config.toml
hidden_size = 192
n_experts = 128
experts_per_token = 8
d_expert = 32
moe_layers = [0, 1, 2, 3, 4, 5, 6, 7, 8]
router_logit_norm = 1.5
num_attention_heads = 6
num_key_value_heads = 6
head_dim = 32
norm_place = "pre"
positions = "learned"
attn_scale = 0.177
init_std_down = 0.0085
final_lr_fraction = 0.0
train_tokens = 629900000
Below are experts of layer 5 (counted from 0) of a mixture-of-experts language model. Rows are named router (the router's row for the expert), up (a neuron's input weights, with its number) and show model dimensions 0-191. Each number is 500 + 25 x the weight over its row's rms, rounded and kept within 0 to 999. Numbers have three digits each.
After each expert's rows: a language model's description of what the expert responds to. This comes from a sample of Wikipedia text that the model never trained on.

# expert 24
router:504543519519493478528528510501479508494508520456487537434470497459479480460527521495473463503469516503523504532496546499449468507489506533485500526509519509498531549493530458514501513520520473542503528491518530496536516509519462538492515473489549494485525472516494483488521526445490470485525502501520485545491537479476488501459503482464450514508498500547489517529505461515467491469521478509495544513519511500527481481480505496468531495530464499512537464501470516500468467566478471516469531509463531484517477490474474513540517490551528485468467474510464483506478504512501505510
up0:507457484474507469484490481525525461446513533529527500467514478560502513482487458488510524519489531521506497504456529497511520454432508507507510508489473486509520479544522488444466502500524497540516478464507509503483485564532500525497545485493460523504471530539489526515521515451523486467455529515484530478474526524519503498454502497492511521497530493472500443529507480473516480469496502537490506468498487461504498474513477468528562488482531490495513482484501463524472556522494489498549503500529527470532475510537483486502514501513500484459481512538507491508480525501481519510
up1:499501483492503499559449490467503474528472505540547516479546465474519505483459531512506507486512479533470513501504472479520498500500517487504501503508509482525515492445482508538476508450499531463539542504522517523517551463503500536509560473515516449506507496458488476516483521482496506508510501472499509464514489514492499517484526492505505512484519537508496514480534498485525530497478455482513440506538482513509546542505519511490431463505477489520474476492466510495510526515533473502510533496488486521485517518476446478476558460530520503448447514502521534500480467502492510469
up2:477520501532528529467490481506500497498497493486521475519492511478462484517495480549487500478497467528488506431532516481539511490507462538519528440468442494510543581508478513482517501501488505530541554518491496538514495460487524503514482484507495495521498530464485502494499464482486451448486455506489482487503468507540496497494519494503497532506528489509496500505517505501492525502518515470523522562512475464535491516498525504520484526485541473461525563522471462503526511533534507482478501467504502467505478543499467513565456487518475498479495501515468515533504494519519486478
Description: Years and dates. Year digits and month names in dates, birth/death spans and infobox marriage years, e.g. born 2003, (m. 1942), November 24.

# expert 14
router:471528534478492497489529522515483533503483508549460517464512473480487496506471511489531526502465447464521464466550533531481436494523513521505456509458543502495471479476491500508522502502521512486535470489501527462493483538516500502500463503517480503475459531507481490474500507505529451452519492521531503478500501483491508498532480532468450539530514498477508506517476490501512494468549523481509498447445528521537524470508491514535473498514497500514464505484539460498518537531493518512517511538505473502503476455487557474504532534491545503472515506512481520479534485496485496542
up0:522510517471513550541484520510486520517516514500487488486514487515533466504497524467509433517485503498476519481484518566490513513526494476519497485498459511487502523477481519491515541478546484493567447514503510509511463522511517518472511484523502483503529496523504482510454486529471512514500502519483498492470567458534501477505488513500464484549486507540445511502513508475526521526484482486472491490482522480476500505504514531476483493495446498503489485485478469499470560542504568514497517509538522449494515462498461495499494498506473506441540478524483463475508508557496505456
up1:488482482503474547488490506501503467503481491487519492502508533531500567491480553512478519537456511530508502528499471483495473493474465469481492475496503478490499448539537485515515503521486469480501497465526498470486539498504546522470546484503500482512475474484510513496476503498483441483508521460480566514521524515532468523433503543460481493473507533481503517471502515473509506518524486518496519542511473476527495484516519519526478502502535493473529475485491524453501536492519493469493500478554460466511473463460515494518527495502537492525502499570481526495487509547498524545
up2:511505486494556467492501514487493523531489500504516466478495501446549502517484491520499488505477479556548479484546451475527490532444519496445471511480494475473518513485481524497513504526486539538469487544533519508518504517477501512489494530461510530504507510518504531528487488480550510501509491522489503504456502455529478551506511478488495541519456437454475520499494527505475514477471510478512473500504485509485464536461498499488474495508553499498485515492504489488537461528488528539521535488465511462523492474498476497444496440510508466490532508468487484484512502526466465496
Description: Word-initial fragments. First word pieces of longer technical or proper words after the or a, like par(ameter), trans(ducer), car(bon), Sch, pro.

# expert 54
router:470509511473471510453494530496458488478506522485497509483483545490521545453518494488491482522470461469487522529505536512466523502464503515455497522476499518514495534482521500524495503517525503464510519469542439503484507477524473547476525491516513542491500475481530527473504503535535510459480469512558487536503499460492438508509515509513510525519484505506488465494510445542461465468533498549494506541513453495524454480522541532495464473465501503452484490489534481478489500526479522494458527508488525531523507514490509517533520501537464495478483508471500490533496499506527477516
up0:520538504513482509504537500482508525513529505529481473521502496580465481494528456527478527470476493480505512523529519479518489491498475443529533484522508485538516462477524490477513543535495485464513511517516510504556472487491485480453505494518492524482497501515451532516482489508493538494496485462497472494525510558505505487496485518485499528450467479506475536488541519516501508503542471509515496503519503498539471513528534512466547542518526531477477525552519489508495510473443475505496517520513484503502461484502456516547501501504524539483438524482451478497467505527523472483
up1:476516520500511529505487525497485511482530457477526520515487500527489508505493530501470483524472502483500508493447470540512488510455522479530499491457455531531494481506493464500507517483520488521487543441552453467465466514540552512513488562508505531455506489479552479509503478519491533506484512498506548481477523482552477513509482480501494510490485542533493533478496495553472502552526516501498518491478534512450528535518521512457478494493474488491499459488494493529508512452489489492477472446503496498492509471540522517495508518528502533519527492505490442497504537530547501490
up2:450487464537510518492478459506487514485504491472509552479527517505481488505481524520497516538517485515482503479496513519504536499482516532560509467476487479492476511525492499483488482481511499481471484486492532498502481555490494501522504460491560500493493492458527537522524502418468530508538504548464503443479492490491456506508476556475492528510502472518475508498480507500510498520459457538516503495487501536548539505501499507487510458517489481538483485440467512486453505483508514521501505445502493519484467497490489486514470433540472527512463481486473496526533493524519479475
Description: Word and number endings. Final pieces that complete a word or number before punctuation: -ia in Colombia, York, -s in 1970s, -ation, -ies.

# expert 40
router:506464471493468501455555551499533535500493500506527524435528542463539503467518492506491474469508460467504533479509500506500520484483492510531520489512495532480497538496539516516501516505510494498516516492510487507533506536511491477531501520493491524508493479487479525474536482483525495495459479505488481522460534483463533487489530497450533500528513515531505479508491494551474517474491522498467495525522492502548492476483517516467459503498496461509449481456509534449448514468481515489485521498498482507550512501455471521524491501456471454476523514455517487549459505540539518508
up0:467480505484526507479537490507525508507498521459495493448522496486528530479530518489563496520507555506492505508463476534479480460513542499497510532510514503485541486513529527516543505444522499503518488504539489520493483466535496540489489487450492501499521516512484515468480480499476483524539478465430499479499508510528508506458489507475491459495472501549503506527476535514511490466495493513506475484528481481514481519503497510481431517488469474496487501500498520498506488543497496540456477500502572461486467510470467518469455476550508545502474479515514528515528469461501534468
up1:519514470457506524468528499519521499462530551478507485471534536556489505522503475538535468468544493489515488473468500467517512524553519493496495494504475511485518497484500520486462525478500503474545529460523500467504515450515486468474509530485474504477543496514472516494522464503452578498461451491483498514496470560461516508508470492521541538448481510494509485504490508482514517490529515538474480444450524484480511491542487506526498469514488491521419543492503512504482512495490503500492492541500497493522521500479510511487508478501475516484469504481492516505501475517533503520
up2:514490536477457559482508487488461523528485432479503504522491540499546492484567496500484488537504502492535451528501530524508468495531537466502474488497496536530516510477535508460485545489471458485479504473503548480554513523487520536525530528514514535479483549503498496492498530522486501559495500489460510527488459476489531502517460486522469504498467481489498526465525494459512497494505475501503515445548540482533518482490524512462543474512483477512502535494490488501499506535491521471498530520518476491503479485478464509443515504496485512508472482501495485494466489497474481529
Description: Word endings before punctuation. Final pieces of words just before a colon, comma or line break, mostly infobox field names and place names, such as Location, Headquarters, Detroit.

# expert 6
router:473480504496490502463484529492508521431478477544483516483465518471493481535532486526506517479524497475495490459520523499477433492507493520500495484472513508511499508476481502544499500515496532499552514470518506475502523510508475489521490472542481470501506462510487488514554507528520507468515500499515484462481520504482454474513503539520479513505542500506522431497494479497491510499508564538513535473488496506532478480496483553463473530501453484465516480510521518490497534489486517468524507500519449541494446469504512524540556527506490486533530537529499542500473478481544475527
up0:543489479475505464506511523494479532498487476484497504511462503476499478508487472463494497504515506469525512476491484496451484459491522446464466522542545502518508502509457470492533524501488547500491475465504549496459513468510494503495529551544487468478507451520487517465508495518485465489521477503514526499535499509470455480474486505519441482509506482478481474526520526575521504491531509504547506487471500469533507510549518511494455502509490505493594490518498470476539504526525501490528480499507496518505528498481498504477535545492488491530517482514487535521498459501453506518
up1:451523486509551485493516515499492501520500526506511507466514512506487488462468464468515488435472533473490472538458491537504501492515522491491552512509498521499504569489468473534492513493489506486462515477487513449524497471498474518496515490541483513527510471477519554523544516545497494523553502480473523475473529532539507452512519535476501515494522470489507479476529492505500501503496525512462457474542466501463454486545500452496517498505475489507527467509501517476498496499507524495531546468484478494489504504474515501525507481511516498515486502481508560542453484517530438517
up2:548457529509490508525526488466478536484484523493518462496482483491522516490487468532508502496483515494451478513477487532468495518528448531511514534485509488469543499536504526485506452507535488538545516534447481512481517497459488490475480470523519470482476510463484441496507520533475458531544487524496518525493539471540466505480512515492452497536538498519522498529491485496507479536494537536490478468466522542498501490532512537509491484503497502540515510484480479519449467505516475513529489524471538534494465554528487497479491536496459504486512474508480471533496469502514499475
Description: Place and institution nouns. Head nouns of named places and institutions, often word-initial pieces: County, Street, Park, School, River, Gard(en), Pl(ains), Cham(ber).

# expert 4
router:485494484532510536512499507501505509494450494532470503445527446493527503507475522497489476513520507500476469464528558509536482512497547505524508486467452476505487493481504473525464500480504444527481433512492522504517519516515481497496500508528509490433486542490495515478476487500508470492550518552481503467470502490487519532533510502535483526498490472506527523485485494507489450488489531493539547514456508525559472514506458497527476474523474488477519484472501527502516525495457522482497514533548500513522471509501538499497514486504508472510492491538492491480558503478471439534
up0:496463489558479458479484479497512490442504495524457503495553511485507528499468513494529485500527478532509509514475487477504552493498517490506497487480520524515477490464485492497544489490482468464501500466472469506501560465511514489549443512516503484534522517534462523475540479487510554551530485496524525508537514526531488515469533530490546437494494510494499522472510424471476522499516503472517506485523463479519508530488489487529502508471510497485487475483499488477451512479483460503474489505497503499532510530524523528491460493508469490521542485513515497502498496501545562506
up1:542490481509512499493482473488486502461496475512531491456525529540517491529500563526529514489499467529514505475541483482506482473496513472524528514511501492517500487495508516518517491486488504538498495461471536479535516550498495518537537490506548495482492534482534556481486483517518513464513483528434512511504484532517546492528497523496492482481473478473482474491535545463518512522476463523506458482549460508534523484517482432465502490515507534495497488479512522476542485481449492551500519470504529509515482481475480488472498492476469498495469505484504465538514505487449441486
up2:500490482537498507488518468495525521509472483481532552490478489540487491513505480493482495561504482521497481457510486444466505495458499468487535509469534517479524501547528534450520477507507497547517483466499506481500517533518501529496499500510498510516496510489501435507491469484442504504471504534486487467506510488560470519498512500533506507517467475490524474495486517477458516500548526487524474551509553485525472489512545520480458467495494550528461498523495478534526534528524467532501472471489452498509507532502491522534491510494522526492486450477471514491481480464523543495
Description: Lowercase Latin prefixes. Opening pieces of longer words built on Latin prefixes, mostly after an article or conjunction, such as ex(cellent), pre, sup(ply), Ex(cept).

# expert 45
router:489488499480469505493470509469448488472502523480480514493462483479472525452494483463509472481457531484513535509495508510468500531491474555505460482529499532490484493484535522492481518520513487540485499509544522484531453534468473546509474514524498521520520498484516550481524534515480470457538487509503548541500510496475517538513519465509493479524472478538525477526466517501456529470456491480490534504509501520492488490523482507474514474532485541503533484496462532484541463507471528512483526487458551513535520466464555529484533503468515517485491483516489463518513534501513499512
up1:511504519498493446488482490523505431477535493493495512488506535472479464442462543510520508486484518542518528514476493512455475476506504567500530500527480511489518497524491470498469578508481515528473500484482522479485497492473535540471533503518502481537565505509517480467532524485467486485467485509487477514518542475502528485496529522531501489481516472488508507528523515492523533477529484435453536514519512486493480448458481490464462523487508521482485485488544489487515530483495508522531480479494541473500480533503482492494493516526469539523461502468516487496479497480505517527
up2:535486503512455523503464495486480480542495472519502500516506514481489537508499497457503494530463555470512469481501527489466528487487493482513500444539463512517510490519514519509525477464523506527543529515537499481501488458454477468501508498495506469506486499516551484485502486504468483511494443521512475484465528503523464528453477527497515541465490444493505552479513517526497449527508482482482493507479553532492480500472535492509444467490512485514544522503462514468521546537505486532491531524532504509457483496500519491486509506517487504518501474471510474468476529563513469524
up3:482496460470490496492500473517546492510473513497510509512556451503513507531519468514490524547494522487490450523493487494458509525459471509518539510523503502506468537527505519492485484472507473506494483513512457549479529519485493521499542456522465469525491463470500501521575495478462475505501479490481513460485483502505533495507481498528531457482481503462506526507489506479498483483457481481480467491492489471506564492450514453472484479495517517532543508532533488491498506528489499502476491508521496481504557496496512491520504453502489465504537505469498551478504456511460507572
Description: Numbers in tables. Numbers in tables and dates: year endings like 201-0, shirt and rank numbers, day numbers, and counts in sports and census tables.

# expert 57
router:486469496495472523492496509494479507512456480520469525468510485511486514512492481492537479487506491473476485445528536497473426489481492515500466468462506506549503489482486463512492523503491535476550477504525507468519510537514469490467479522541482500505477545520503501471497523496507475478515499513504471486486512489479510478507471523539491521485509491501532475468461465521476495469569540542514524494464493509530525472505475543540459487520470487494451513530504472517495504532484522496507532529547505512471468468510523539522535535545504487500537524535492560505508477469537497538
up0:468511505479484495500481495495517507492514483521461464475519527494498483509468474481505470496543471484460483504477519524522528557544514462517513497453501460514487554491467503479503522520488516490499489472510472524556503495485542492499549498499488520490494524494480519498480492527538524493513543493515503523518488493544492460505538506500533450526488517465497440488499440491475530517476465512505564535517458511466517501522499469532530451508478480512531437525462503510448490480519521518488528505462501498493541484466520486522486514507525508501507473502505489508506518507567476470
up1:474505562498473501514499484500562493535478499521505492483507518524477504478475538477505476503505502532459550480532545563472556427470513506500504497431501491541500494490486499551528499504438483499490529496500521524518472495484507514468484488505500460506504479521545502535502496526486472503476480534475496491514482494533503471483521505477521502517533512497485509509482477527514515512486547500464554481486476512526470443459488488505477503509519482521469526482536556509473495508519499527484509508476525521489510507528471522491510475463514513468468520473484516480497550483528529535
up2:499500543503484551479491552440543477507498535511506492509481505538483488483551483492508506509511472496495466488536479509495516488505503534503555535451522500528520505510462506513444496499486484454468494502497531506504449530520515530512455477452483502525529478559486497480499521529477492533536515510496554447514513495541516512554436524472485521538502518507465460487537512470461494504518508493497454489500508471502513476467502499513531477465472492468535504506486519507489448505508506511489524507514511460490503504516480497499488487539513524479538456516489475530498504498509500470
Description: Word-initial stems in prose. First piece of common nouns, verbs and adjectives after articles in running prose, e.g. fin-est, oper-ate, trav-eling, initi-ative, land.